{"num_hidden_layers": 11, "hidden_size": 160, "n_experts": 32, "experts_per_token": 2, "d_expert": 160, "d_shared_expert": 0, "hidden_act": "gelu", "moe_layers": [0, 2, 4, 6, 8, 10], "router_score": "sigmoid", "normalize_top_k": true, "routed_scale": 1.0, "balance_loss": 0.0122, "balance_bias": false, "router_cosine_scale": 20.0, "init_std_router": 0.0146, "lr_router": 0.00133, "num_attention_heads": 8, "num_key_value_heads": 8, "head_dim": 32, "vocab_size": 2048, "norm": "layernorm", "norm_place": "pre", "norm_eps": 1e-05, "positions": "alibi", "qk_norm": false, "attn_scale": 0.177, "tie_word_embeddings": true, "parallel_block": false, "init": "normal", "init_std_qkv": 0.028, "init_std_o": 0.00596, "init_std_up": 0.028, "init_std_down": 0.00596, "optimizer": "muon_variant", "learning_rate": 0.00727, "lr_mult_up": 1.22, "beta1": 0.95, "lr_head": 0.00734, "max_grad_norm": 0.5, "warmup_steps": 200, "schedule": "wsd", "decay_fraction": 0.391, "decay_shape": "linear", "final_lr_fraction": 0.0, "batch_tokens": [65536, 131072, 196608], "max_seq_len": 768, "doc_mask": true, "train_tokens": 419400000, "max_steps": 3576, "dataset": "wikipedia_en"}
Below are experts of layer 2 (counted from 0) of a mixture-of-experts language model. Rows are named router (the router's row for the expert), up (a neuron's input weights, with its number), down (a neuron's output weights, with its number) and show model dimensions 0-159. Each number is 50 + 15 x the weight over its row's rms, rounded and kept within 0 to 99.
After each expert's rows: a language model's description of what the expert responds to. This comes from a sample of Wikipedia text that the model never trained on.

# expert 7
router:36 66 74 44 55 61 67 21 44 23 76 36 59 76 31 56 35 28 30 60 51 24 52 43 38 35 59 54 47 54 41 29 40 58 45 53 30 49 51 29 44 48 43 44 53 56 57 61 49 60 61 58 55 47 44 36 60 40 42 42 58 64 23 49 59 86 41 46 46 41 62 54 71 44 54 42 45 59 30 31 61 40 51 46 47 40 72 63 63 30 76 56 47 71 64 42 59 63 55 29 50 36 88 56 59 60 50 57 62 35 63 41 63 42 41 78 61 43 48 27 55 77 63 60 70 80 44 55 47 62 53 43 74 31 39 31 28 49 68 52 70 34 79 43 43 39 48 50 75 57 07 81 77 17 33 39 26 38 32 42
up1:32 48 53 63 47 36 79 51 53 37 69 45 30 65 37 80 49 50 38 44 50 32 49 59 67 35 31 74 65 59 65 27 49 39 45 46 43 30 56 63 55 54 76 35 64 65 25 50 45 32 48 45 57 53 44 62 49 66 25 64 60 58 18 20 29 64 51 54 65 42 52 12 56 84 53 28 75 41 40 22 41 64 47 34 56 52 78 48 54 59 25 51 56 51 13 37 35 61 33 28 76 44 76 41 49 20 66 58 43 31 68 59 44 61 48 41 44 10 44 49 48 50 68 61 47 47 29 52 29 60 63 56 55 38 41 47 75 55 39 65 54 32 48 48 87 66 56 62 54 63 53 69 69 56 55 60 59 56 70 39
down1:49 21 71 22 59 47 38 34 43 51 74 50 74 53 64 58 53 36 59 77 87 69 33 27 28 10 41 79 55 64 34 47 57 48 53 30 31 62 42 52 65 42 17 54 31 42 47 48 62 39 49 52 56 66 43 40 22 39 44 52 69 28 43 50 51 46 31 66 36 35 56 54 40 30 57 43 19 52 45 66 51 41 16 59 45 58 52 49 64 89 66 59 80 68 46 33 49 49 53 78 56 59 65 46 63 46 42 66 31 69 47 46 64 57 70 51 26 66 61 50 42 45 42 54 60 38 25 43 54 42 60 70 54 53 53 50 48 70 35 39 54 51 46 34 58 41 56 95 55 74 40 35 51 44 46 20 67 44 66 52
It responds to: Mid-word syllables

# expert 13
router:32 45 46 56 58 40 89 73 19 47 65 30 70 40 26 55 56 52 39 66 45 36 50 27 53 71 64 39 22 57 45 34 51 52 44 60 37 49 43 55 54 72 37 51 62 42 56 54 37 62 75 58 50 48 45 68 57 54 51 58 28 39 28 92 57 49 45 59 74 40 65 42 40 27 52 57 28 39 35 38 53 48 39 28 60 48 54 40 45 35 49 58 56 83 39 48 36 40 55 51 61 35 55 44 64 48 15 27 27 67 58 45 65 74 06 48 58 51 69 88 56 40 69 27 50 39 21 48 43 53 38 74 80 67 47 39 46 50 59 53 57 46 44 80 52 52 77 87 41 44 42 39 65 42 40 47 41 32 54 52
up0:61 41 57 66 70 47 78 51 59 43 58 65 53 54 34 77 62 56 55 54 64 49 65 59 22 60 30 53 59 46 61 41 44 79 70 44 46 38 67 28 47 49 66 36 55 29 70 64 60 20 35 30 50 56 53 74 32 59 47 53 50 56 66 41 52 48 25 51 74 53 65 69 53 37 42 30 59 07 23 35 74 81 68 27 31 66 47 35 58 67 42 34 54 71 55 24 50 56 48 56 32 52 67 64 41 42 42 45 64 61 49 69 42 34 51 18 51 59 58 74 28 35 36 32 55 66 42 57 67 32 36 42 75 44 22 21 39 66 31 54 41 33 48 38 57 72 55 53 33 30 47 66 41 56 40 37 52 17 66 68
down0:56 40 35 68 53 52 27 35 59 65 48 22 49 06 70 53 28 53 38 51 45 51 45 55 36 33 53 28 48 36 71 85 53 62 77 51 55 39 78 44 46 44 53 57 55 57 80 53 66 35 59 57 55 31 60 24 15 23 18 18 27 55 60 50 39 44 44 50 47 36 34 38 46 64 35 54 57 73 31 52 36 38 65 35 22 40 54 45 39 62 58 58 19 53 55 57 38 61 66 42 56 60 47 35 82 53 31 62 58 70 59 57 44 39 41 51 41 53 52 71 47 60 50 50 70 55 54 61 51 43 45 29 62 55 61 66 62 52 55 55 30 46 48 64 84 48 57 58 36 44 80 67 19 59 49 34 67 58 85 76
It responds to: Years and number digits

# expert 20
router:51 49 28 67 47 49 44 48 46 22 40 45 42 20 61 68 26 52 33 51 49 33 54 39 42 32 47 79 58 72 53 30 61 44 43 33 35 46 56 51 29 68 62 31 35 76 70 23 66 40 47 62 29 41 16 62 58 52 51 44 33 66 43 65 59 57 18 71 38 57 64 49 47 41 50 87 37 22 48 52 55 65 73 38 30 40 45 50 41 31 59 44 38 77 52 35 63 54 25 39 91 57 68 63 64 62 36 40 64 64 57 69 69 40 17 65 71 16 57 56 59 43 61 46 64 61 39 74 53 61 57 64 76 63 54 55 29 61 58 33 41 61 65 40 44 66 55 49 68 27 41 37 53 58 65 42 50 50 56 26
up29:54 62 69 65 45 42 26 73 59 34 42 47 51 37 38 81 57 38 45 84 72 50 29 54 47 49 53 39 23 24 42 48 66 43 52 60 56 43 49 35 60 50 59 28 47 28 27 54 47 69 66 48 47 51 23 43 59 57 62 59 49 64 58 54 49 64 56 96 37 78 59 46 61 45 74 48 56 35 43 65 75 61 49 25 48 22 39 53 44 47 52 47 46 78 47 67 61 67 66 35 57 59 27 39 46 47 72 63 45 50 35 83 51 41 70 37 37 31 40 39 25 22 38 12 74 47 47 71 72 32 46 80 72 43 53 26 46 50 70 35 47 25 56 67 61 36 42 48 47 34 36 55 56 52 64 44 58 61 49 21
down29:64 70 50 60 46 70 13 53 38 68 46 54 36 52 59 51 42 71 35 43 57 58 16 42 43 57 36 37 46 52 48 44 53 61 19 89 39 25 43 47 57 49 60 22 63 42 57 47 42 43 57 67 68 42 26 59 51 40 56 53 42 82 47 58 38 41 57 70 45 51 55 53 61 33 33 29 49 48 59 62 40 18 45 47 75 34 38 50 69 37 49 52 45 49 78 68 73 66 51 40 42 27 42 27 75 67 43 69 59 65 71 58 48 42 58 50 44 11 65 40 47 83 59 89 23 43 66 52 37 60 37 39 74 26 49 34 30 24 60 66 70 52 54 61 42 38 43 47 60 61 60 56 37 62 58 58 15 65 49 37
It responds to: Foreign name syllables

# expert 26
router:52 56 34 59 52 57 64 54 29 62 61 32 73 48 64 80 34 58 49 59 62 34 24 39 43 65 50 48 48 45 31 41 51 62 56 29 39 42 39 49 52 29 69 56 36 74 77 55 64 59 43 42 28 41 31 48 90 38 44 61 48 30 74 75 58 47 74 72 45 45 60 53 27 57 30 61 46 21 28 57 51 40 42 15 53 51 59 24 61 50 64 61 44 59 49 82 44 31 39 16 42 26 65 65 59 30 61 47 74 60 38 67 56 51 25 55 54 47 60 29 52 51 29 54 69 53 64 31 47 62 46 77 51 42 19 40 41 57 57 72 57 58 81 66 68 62 66 44 52 25 24 64 44 46 56 45 37 20 40 60
up1:46 73 57 71 43 41 39 54 48 56 31 28 45 32 33 46 65 58 48 55 40 36 59 82 73 31 61 24 43 58 34 61 53 35 56 79 34 27 60 32 26 75 66 62 36 52 85 29 56 62 51 65 74 27 36 39 58 21 61 32 30 41 86 25 64 72 67 49 82 19 64 42 56 53 45 57 45 39 46 67 35 61 49 17 37 56 44 50 49 56 39 31 67 42 57 58 56 62 46 39 73 46 45 39 71 30 55 31 26 62 35 59 30 54 39 48 58 41 64 28 58 56 48 49 69 80 52 48 39 52 45 64 31 40 70 70 52 51 38 59 54 61 71 39 45 52 63 56 49 83 54 59 33 38 58 30 35 47 36 61
down1:34 71 56 57 40 36 48 59 56 50 45 38 55 41 89 59 48 60 55 70 57 68 26 50 19 63 20 56 59 44 51 36 75 32 67 24 40 38 47 28 51 58 73 66 67 45 66 63 55 99 52 61 42 53 58 45 54 43 52 22 32 48 34 28 65 26 44 42 34 55 66 39 55 67 77 52 47 50 41 52 37 27 46 58 58 29 50 58 37 68 60 31 51 63 39 72 53 47 45 40 48 61 51 53 51 52 35 56 48 60 65 74 36 51 58 58 21 48 67 37 41 25 38 62 54 32 66 74 45 58 08 34 40 70 68 53 55 06 45 73 64 45 35 35 47 48 38 66 66 28 58 40 50 64 56 68 36 43 45 64
It responds to: Mid-word lowercase syllables

# expert 10
router:40 38 32 56 28 47 71 36 44 49 41 55 75 57 66 46 48 48 70 34 23 39 31 50 27 54 63 59 40 55 43 38 36 51 56 31 28 36 49 55 38 70 71 28 79 49 42 34 38 24 58 42 34 61 26 27 45 31 57 32 56 50 37 78 53 53 41 58 49 46 44 49 38 14 49 98 01 48 56 30 66 44 40 37 43 56 44 35 51 65 51 72 62 56 62 51 48 83 38 53 54 44 46 67 61 51 42 46 73 46 77 54 39 75 51 32 67 54 29 57 36 32 77 44 68 48 42 50 55 54 26 77 48 44 57 82 52 57 73 41 57 45 69 35 65 29 65 53 62 65 57 78 62 53 59 64 48 39 50 62
up0:76 58 63 48 64 44 47 62 40 54 68 31 53 51 55 31 57 34 41 41 24 54 53 54 54 11 46 67 52 35 48 67 74 32 40 24 60 19 49 42 20 60 74 46 63 44 35 44 49 65 51 65 69 72 65 55 55 46 46 53 38 89 54 17 49 59 37 55 58 59 89 49 46 41 28 57 38 53 29 54 60 37 47 60 51 27 36 31 54 54 28 44 98 20 44 62 72 47 50 60 42 37 67 50 52 54 24 38 60 32 59 19 41 58 50 47 62 58 62 63 44 59 38 37 70 47 40 29 29 38 49 54 57 77 39 59 63 49 47 35 68 62 54 51 47 36 49 35 66 52 89 63 29 65 67 64 63 40 29 53
down0:76 62 48 64 87 37 46 32 26 42 33 56 60 62 42 43 46 68 40 58 49 64 42 44 17 59 36 57 31 67 60 66 23 64 66 34 25 37 36 56 42 41 50 47 47 73 61 39 56 53 38 37 33 66 59 59 58 70 86 32 56 11 50 30 54 58 40 32 45 82 46 44 45 44 52 53 83 74 08 39 48 53 40 44 55 54 81 52 33 34 62 48 29 48 56 68 70 48 83 54 41 63 52 74 54 53 45 57 15 62 53 48 52 29 53 77 62 73 65 59 56 55 30 44 28 48 52 24 53 69 42 42 49 43 79 40 44 53 54 27 35 32 39 46 49 50 47 58 33 38 60 71 40 38 60 49 52 44 60 70
It responds to: Word-start prefixes, prepositions

# expert 11
router:23 77 54 60 40 38 24 33 41 41 57 53 71 55 58 73 45 54 55 38 19 60 49 43 40 53 32 53 38 49 59 38 37 61 39 12 44 32 48 61 33 46 56 29 53 41 55 68 51 52 60 73 58 73 76 39 65 74 79 42 30 58 47 83 48 59 38 88 95 72 50 48 33 30 52 68 28 43 20 46 48 45 34 39 42 47 68 45 63 45 46 70 66 52 57 50 39 63 36 25 62 32 36 81 52 47 42 57 56 50 62 53 64 47 59 47 52 49 37 33 73 65 53 51 69 45 40 48 49 31 51 72 59 24 52 44 50 44 63 48 45 29 39 61 34 45 37 70 87 39 55 83 56 19 63 43 43 38 47 52
up0:28 47 23 48 44 36 39 38 52 36 53 28 54 62 54 51 59 15 77 77 73 47 65 59 66 40 58 53 48 48 60 58 38 62 60 58 58 75 59 41 49 35 25 56 43 48 58 71 77 53 69 57 53 52 70 47 41 45 63 73 54 65 48 72 65 55 54 43 38 37 30 42 56 35 59 34 38 69 30 43 56 57 64 47 49 49 63 21 51 38 60 81 36 60 47 60 82 11 42 82 52 46 45 48 51 25 35 56 51 46 41 64 60 51 54 68 33 47 60 30 43 08 16 61 42 50 41 23 53 41 47 68 23 37 56 78 40 83 28 60 45 55 35 68 49 56 51 32 45 51 38 30 48 55 74 63 57 13 62 57
down0:61 33 43 72 33 31 21 57 60 52 65 35 73 27 60 35 41 45 40 75 60 34 48 65 48 52 45 55 70 26 45 62 57 50 66 38 77 50 54 53 68 51 30 65 60 66 32 38 14 63 48 53 46 45 44 36 47 76 37 77 42 54 59 57 48 25 61 47 58 46 64 34 44 69 42 59 30 62 83 76 59 46 78 55 49 54 41 58 46 46 21 41 46 33 67 49 49 74 44 58 57 53 40 37 31 77 29 44 25 55 46 35 69 32 35 48 75 29 34 29 47 12 56 44 51 38 62 38 66 53 54 28 62 50 30 54 73 52 62 74 13 63 62 51 80 55 55 44 47 43 50 73 45 29 74 31 63 57 60 38
It responds to: Plural -s, people, copulas

# expert 22
router:41 86 58 57 39 63 87 61 39 29 58 33 62 53 17 72 51 25 47 56 38 39 47 48 73 57 42 43 50 65 48 53 58 47 58 40 32 38 62 59 00 39 46 31 47 48 60 34 44 46 63 54 27 36 44 59 61 54 51 39 49 35 42 50 67 38 44 59 43 48 64 34 78 68 47 61 55 39 37 52 36 60 72 42 41 29 57 11 62 69 58 83 62 67 44 35 35 60 60 49 50 44 80 53 77 72 13 46 36 55 49 62 42 78 37 28 56 41 55 62 40 59 51 36 66 71 43 66 54 43 61 61 38 38 59 60 52 63 75 74 33 20 36 32 48 59 45 46 54 51 25 68 54 52 61 64 29 16 51 59
up1:49 52 42 40 54 37 50 59 46 57 81 55 28 57 12 66 71 65 60 30 32 35 32 59 52 40 51 49 38 26 72 45 46 87 56 41 63 49 38 48 47 63 67 40 58 70 61 46 17 38 68 74 16 50 61 43 66 47 37 44 48 61 35 62 44 86 26 43 61 14 82 52 74 55 31 34 30 46 29 25 46 62 71 37 41 65 68 53 56 64 49 25 33 64 68 61 41 37 50 40 27 51 64 56 56 57 33 59 43 34 11 54 59 50 47 33 35 37 46 66 47 63 65 46 56 75 43 72 49 55 75 52 36 46 58 19 70 51 63 58 60 52 63 55 40 49 59 58 57 59 32 75 46 30 41 69 41 52 48 56
down1:52 71 46 47 28 42 48 39 24 67 51 65 32 46 45 35 65 41 68 49 28 23 38 34 47 56 57 80 39 32 32 50 35 37 64 49 47 45 53 71 34 39 58 60 29 71 58 55 46 31 74 40 64 57 29 66 28 80 52 57 70 36 39 67 26 33 14 53 34 50 68 38 77 55 50 47 51 65 70 52 64 45 43 56 76 53 59 56 53 62 58 41 71 24 67 54 54 73 64 38 60 60 56 65 42 82 74 50 41 37 51 42 59 60 23 48 56 52 30 43 47 57 46 63 28 42 47 28 37 34 75 46 02 60 60 32 56 37 59 39 66 49 73 54 28 50 72 37 72 75 47 32 54 40 55 53 29 54 74 42
It responds to: Capital-letter acronym pieces

# expert 16
router:56 50 38 57 60 47 36 54 48 46 69 15 43 54 50 67 13 27 54 72 42 33 42 28 80 51 59 51 73 44 36 38 57 46 63 54 16 44 37 63 21 56 43 43 34 68 77 67 48 72 46 55 48 43 37 49 67 76 49 29 55 43 31 55 55 75 58 40 60 55 30 43 66 57 38 53 46 34 57 34 67 61 62 36 42 38 59 51 76 34 78 41 63 46 62 51 40 47 37 34 77 10 46 44 50 54 36 66 45 41 77 24 45 52 04 72 30 49 60 72 56 43 53 29 49 43 69 43 57 62 48 59 60 57 47 85 46 38 60 68 26 58 46 41 66 55 65 44 56 28 53 60 74 55 59 76 40 39 55 29
up13:48 71 35 56 44 30 48 42 47 69 75 42 36 58 76 48 54 52 61 51 66 99 73 67 54 47 42 61 55 17 51 59 59 43 30 56 44 28 67 34 61 57 37 32 20 58 43 66 59 53 71 39 42 25 24 27 30 31 45 25 63 66 68 55 45 45 59 53 65 54 82 45 68 52 27 40 30 57 57 44 82 48 44 58 36 38 52 52 48 32 27 32 40 48 66 61 21 52 64 52 59 25 51 66 47 40 47 73 33 37 66 51 50 50 34 64 64 19 62 68 71 51 45 61 38 44 64 22 52 39 29 71 70 54 63 14 32 56 44 68 58 43 58 60 49 58 45 56 66 66 36 49 63 56 28 39 60 36 34 35
down13:51 61 79 40 47 46 52 53 54 50 32 63 32 36 18 25 64 71 53 79 64 27 55 32 49 80 41 23 50 43 88 57 44 44 40 80 56 42 31 80 38 42 56 67 78 56 22 66 64 38 36 44 59 71 65 41 44 63 43 32 42 44 69 50 65 47 47 64 62 58 65 43 64 75 22 67 57 78 46 32 43 21 60 36 34 46 37 37 46 61 19 81 49 41 35 44 35 53 58 40 39 64 49 42 49 56 60 34 42 48 39 33 40 40 50 38 47 49 58 64 73 49 58 31 55 48 53 29 74 44 56 55 77 66 43 38 49 63 66 44 17 38 24 45 64 43 48 43 70 75 37 43 65 66 46 35 38 58 69 39
It responds to: Derivational suffixes, prepositions

# expert 24
router:56 57 55 46 29 37 44 56 28 29 79 59 85 25 47 56 31 33 18 75 40 47 42 32 47 43 54 49 62 58 34 60 47 57 50 55 00 70 68 43 39 55 43 36 67 35 47 54 40 40 66 42 58 27 46 41 56 54 67 56 65 59 55 58 38 29 54 67 50 38 53 19 60 48 40 74 30 47 22 55 54 20 46 38 36 65 65 14 71 52 60 57 42 64 53 34 59 44 32 37 60 51 74 74 59 49 52 46 74 56 44 53 53 75 37 39 57 46 44 62 67 47 57 80 64 48 62 67 49 47 23 64 68 45 56 99 43 32 55 44 53 25 49 51 77 38 47 55 52 44 53 51 64 30 61 51 49 54 46 43
up1:56 70 73 54 57 39 36 73 64 32 29 60 39 59 53 45 56 44 59 36 38 68 47 55 46 45 57 33 64 82 53 80 45 55 62 35 52 51 35 44 41 52 50 51 28 30 32 64 58 62 39 43 59 55 53 63 59 46 38 46 69 70 60 62 39 61 77 70 46 35 48 39 61 38 35 72 45 37 46 47 56 32 48 32 51 55 41 55 12 60 45 28 38 40 48 10 24 39 38 36 62 50 96 85 42 43 28 68 46 74 39 65 35 79 31 69 67 24 45 66 50 59 34 45 33 46 54 49 52 57 60 50 72 51 51 58 65 68 47 71 24 31 46 28 57 78 31 56 35 60 50 49 77 53 59 65 32 18 42 34
down1:49 40 32 38 18 54 68 72 21 57 51 55 65 50 52 44 37 53 46 33 69 80 15 66 35 74 02 57 61 28 56 62 71 38 76 45 64 55 53 39 52 43 40 53 62 42 29 39 49 77 40 49 48 64 44 57 38 48 38 29 56 63 31 40 78 46 55 43 56 56 66 49 40 31 68 48 50 32 54 27 33 25 45 63 23 53 61 52 72 45 45 74 55 44 57 62 47 62 62 61 16 53 55 50 32 44 54 57 54 49 67 56 37 77 20 67 67 33 52 50 70 50 71 40 38 40 38 53 47 39 33 52 66 59 52 55 57 30 48 29 52 67 72 56 40 52 50 68 22 56 46 42 50 63 70 34 35 87 84 50
It responds to: Capitals starting lines or cells

# expert 31
router:50 56 66 60 65 41 60 33 46 44 47 50 92 69 31 54 43 46 47 61 40 66 50 58 44 45 61 28 55 68 53 33 55 50 49 41 40 15 52 47 33 29 52 26 26 41 54 63 52 45 57 56 52 59 37 53 58 39 45 43 45 66 58 65 72 58 31 74 74 51 63 27 42 31 22 64 26 45 44 39 61 57 30 47 39 36 68 39 48 36 75 68 64 48 67 47 34 71 37 48 43 43 61 47 54 34 57 63 59 25 30 27 41 43 35 58 55 37 68 80 56 54 80 48 60 44 67 37 78 55 26 66 63 50 24 68 51 41 73 45 79 38 58 51 46 79 88 42 29 61 49 75 40 37 60 40 21 30 25 20
up1:51 59 35 64 79 22 61 30 47 37 56 29 53 52 65 31 50 17 75 43 62 52 33 74 40 37 56 71 66 23 71 43 53 63 53 44 76 27 59 41 32 35 46 44 42 72 49 41 48 37 53 77 63 49 45 51 68 55 49 49 28 49 78 57 36 70 49 54 49 70 35 46 54 65 29 63 43 50 25 43 56 19 68 56 54 54 28 34 41 19 55 44 65 67 36 57 44 56 32 42 37 55 50 56 43 62 63 57 79 42 58 39 58 87 46 50 51 37 39 43 10 44 58 73 35 54 42 68 44 47 32 53 37 56 49 37 73 40 41 24 82 36 62 32 76 53 39 42 58 81 53 47 72 62 66 36 57 45 34 23
down1:39 36 54 48 19 71 53 46 54 44 45 61 45 51 38 70 53 40 66 45 52 45 77 64 60 48 47 36 40 39 54 45 67 75 46 60 66 47 57 23 19 51 67 56 56 25 43 35 66 39 68 32 49 51 56 53 24 62 49 26 35 40 36 55 32 68 47 46 56 49 24 59 73 39 51 77 84 33 77 63 57 50 30 28 49 29 74 54 48 62 51 32 67 41 46 68 31 52 52 38 46 57 84 43 68 26 29 51 54 46 40 39 70 35 41 11 35 46 68 80 68 46 25 31 35 60 60 44 45 47 74 61 59 30 59 42 20 14 67 60 58 48 51 46 76 58 67 64 76 39 51 67 52 62 39 47 56 57 70 49
It responds to: Common function words

# expert 28
router:56 29 42 45 33 42 81 56 35 48 66 14 71 54 48 59 26 49 41 44 39 57 51 42 52 60 88 23 68 39 59 57 49 64 43 34 28 32 52 64 48 47 54 33 79 46 60 49 41 33 67 56 56 28 65 42 44 39 41 75 47 62 36 77 61 66 37 34 67 40 60 62 52 47 49 46 07 31 26 40 78 66 35 24 53 47 58 23 61 70 75 66 38 77 56 48 23 53 44 49 46 28 32 70 49 73 28 38 40 74 55 50 64 54 46 49 54 47 58 53 53 54 64 78 28 51 44 57 35 51 35 68 71 42 38 23 41 62 31 49 65 68 59 39 50 50 71 63 54 48 23 52 63 58 75 65 53 58 32 32
up0:89 62 31 42 40 45 85 40 43 68 23 25 40 41 38 63 56 60 45 62 44 33 43 36 50 49 49 48 60 51 55 32 63 45 44 66 48 41 47 53 34 46 50 26 48 36 69 45 71 40 18 54 46 39 47 58 77 71 52 55 75 53 63 65 38 55 33 49 44 39 32 51 48 63 67 73 37 47 60 42 47 67 50 71 61 58 52 68 38 48 70 59 42 62 54 51 35 70 41 44 22 33 66 57 48 23 55 58 56 50 57 62 31 57 68 45 18 24 92 70 59 21 17 49 58 78 39 50 31 26 53 32 54 34 56 29 55 61 47 69 57 68 69 66 79 78 53 52 23 40 49 44 55 45 51 33 32 71 52 74
down0:55 41 67 26 16 40 45 67 47 31 53 52 64 73 48 38 43 71 85 53 33 54 22 31 78 57 62 25 35 77 59 64 25 60 44 35 44 38 44 46 49 37 65 30 57 39 39 78 30 46 62 22 71 49 51 36 60 53 62 33 59 49 61 69 41 67 39 45 45 69 46 55 40 49 36 40 43 48 43 68 70 67 45 50 52 39 26 40 45 49 50 57 83 51 50 77 60 55 46 43 41 60 24 45 77 55 75 67 48 54 53 52 41 58 43 25 44 67 36 60 71 40 50 68 71 10 35 46 71 67 57 30 52 52 58 33 62 42 45 46 70 60 71 41 38 36 70 61 43 55 53 45 53 02 34 34 60 32 46 73
It responds to: Spaced table numbers

# expert 23
router:54 46 23 75 38 54 45 40 33 32 63 55 81 40 76 38 32 47 43 64 44 45 55 53 70 18 57 37 54 38 34 29 43 85 55 52 49 63 62 62 30 41 38 50 65 63 58 60 18 36 46 26 36 54 48 38 47 63 59 45 61 71 43 67 55 58 42 76 44 61 42 35 40 49 56 54 41 45 21 45 65 46 06 31 22 27 64 42 55 42 61 54 35 44 49 52 38 70 37 32 61 40 73 28 79 47 46 46 44 66 37 59 86 52 33 37 46 59 52 36 63 79 43 56 51 43 66 53 66 47 27 50 63 62 57 62 21 57 72 46 69 54 66 60 50 68 51 68 84 25 22 67 60 58 49 53 37 55 27 61
up1:33 37 42 49 55 53 51 55 58 63 40 59 65 50 73 54 46 48 60 58 46 58 50 28 36 46 43 47 43 49 51 38 78 47 72 44 83 34 57 75 61 35 45 59 52 62 47 43 31 82 66 37 50 51 43 64 41 30 66 40 32 69 49 55 19 54 84 41 69 49 33 63 56 53 42 59 34 42 55 38 55 57 69 51 51 99 61 64 58 67 37 43 48 31 73 46 45 56 52 61 68 23 31 28 54 63 38 58 10 56 27 33 31 63 39 63 52 21 88 53 36 39 26 40 56 57 58 67 57 38 30 82 63 24 70 28 47 57 46 51 14 57 47 46 67 41 40 37 60 24 47 47 62 56 60 32 63 28 39 58
down1:64 55 63 44 64 80 32 34 40 62 59 45 22 62 53 54 35 42 32 46 74 58 46 36 73 50 54 35 60 55 40 24 13 36 43 78 50 13 35 72 82 37 62 67 37 51 34 38 38 66 54 52 74 77 68 38 30 41 51 51 29 51 38 61 57 35 29 45 52 47 53 42 67 47 72 48 55 69 63 67 49 60 30 64 48 54 15 30 63 44 47 52 09 56 39 55 61 58 28 35 41 53 44 72 17 61 66 49 29 55 45 61 64 63 43 63 71 37 40 51 52 56 63 61 53 62 73 50 61 58 09 73 43 51 44 49 61 61 14 29 57 50 34 48 53 47 72 50 69 59 56 61 65 47 45 33 59 55 44 47
It responds to: Capitalized name beginnings

# expert 19
router:54 38 33 54 62 47 39 44 50 35 69 48 61 48 38 58 52 46 59 61 21 17 46 33 59 32 60 48 26 60 42 61 23 51 59 50 45 51 64 33 43 74 51 50 49 18 57 47 36 63 32 49 74 41 66 48 69 43 80 45 43 60 56 75 50 30 19 83 72 52 39 38 68 75 13 67 44 58 73 50 64 46 33 31 41 51 57 58 57 53 75 80 38 61 29 58 54 72 19 41 51 47 52 33 57 65 60 49 51 61 73 43 63 53 59 30 77 22 39 61 41 47 68 40 54 44 59 21 48 33 31 68 72 65 27 65 49 69 52 34 44 29 43 51 53 43 46 56 57 56 41 42 45 69 55 40 27 09 28 53
up1:59 27 50 72 61 61 22 37 58 57 62 38 36 49 51 62 29 38 66 71 58 40 53 62 43 47 55 49 46 57 49 24 66 53 38 30 79 53 49 55 30 73 38 46 50 42 37 43 43 52 69 40 63 66 24 56 49 57 56 42 44 49 36 24 70 53 56 75 51 33 33 31 52 57 77 32 33 22 35 20 53 60 44 25 55 57 54 71 48 46 58 46 54 82 30 34 70 46 72 63 62 47 46 66 73 55 56 56 38 32 50 07 79 60 59 41 59 36 63 55 70 17 29 69 44 50 41 39 42 66 47 57 56 80 40 88 41 37 24 27 67 50 58 56 48 56 72 33 58 44 80 49 48 48 50 48 49 58 13 44
down1:48 46 65 32 86 25 74 63 66 62 42 63 48 54 33 72 39 29 62 25 51 31 63 65 48 49 46 49 51 50 63 46 48 34 50 62 34 50 57 42 69 40 55 68 52 43 36 65 34 73 25 51 48 44 59 48 58 74 54 72 44 26 62 45 37 25 38 32 62 51 45 41 48 54 50 71 25 63 64 73 79 36 29 28 44 40 70 74 55 54 19 51 21 84 38 71 44 66 51 60 37 58 81 38 57 32 45 56 25 50 51 54 50 42 40 70 72 36 33 35 34 74 36 23 79 39 49 36 44 59 84 43 39 38 36 42 61 35 46 52 51 42 70 54 81 42 47 27 37 47 50 54 53 57 47 62 51 29 57 74
It responds to: Vowel-linked inner pieces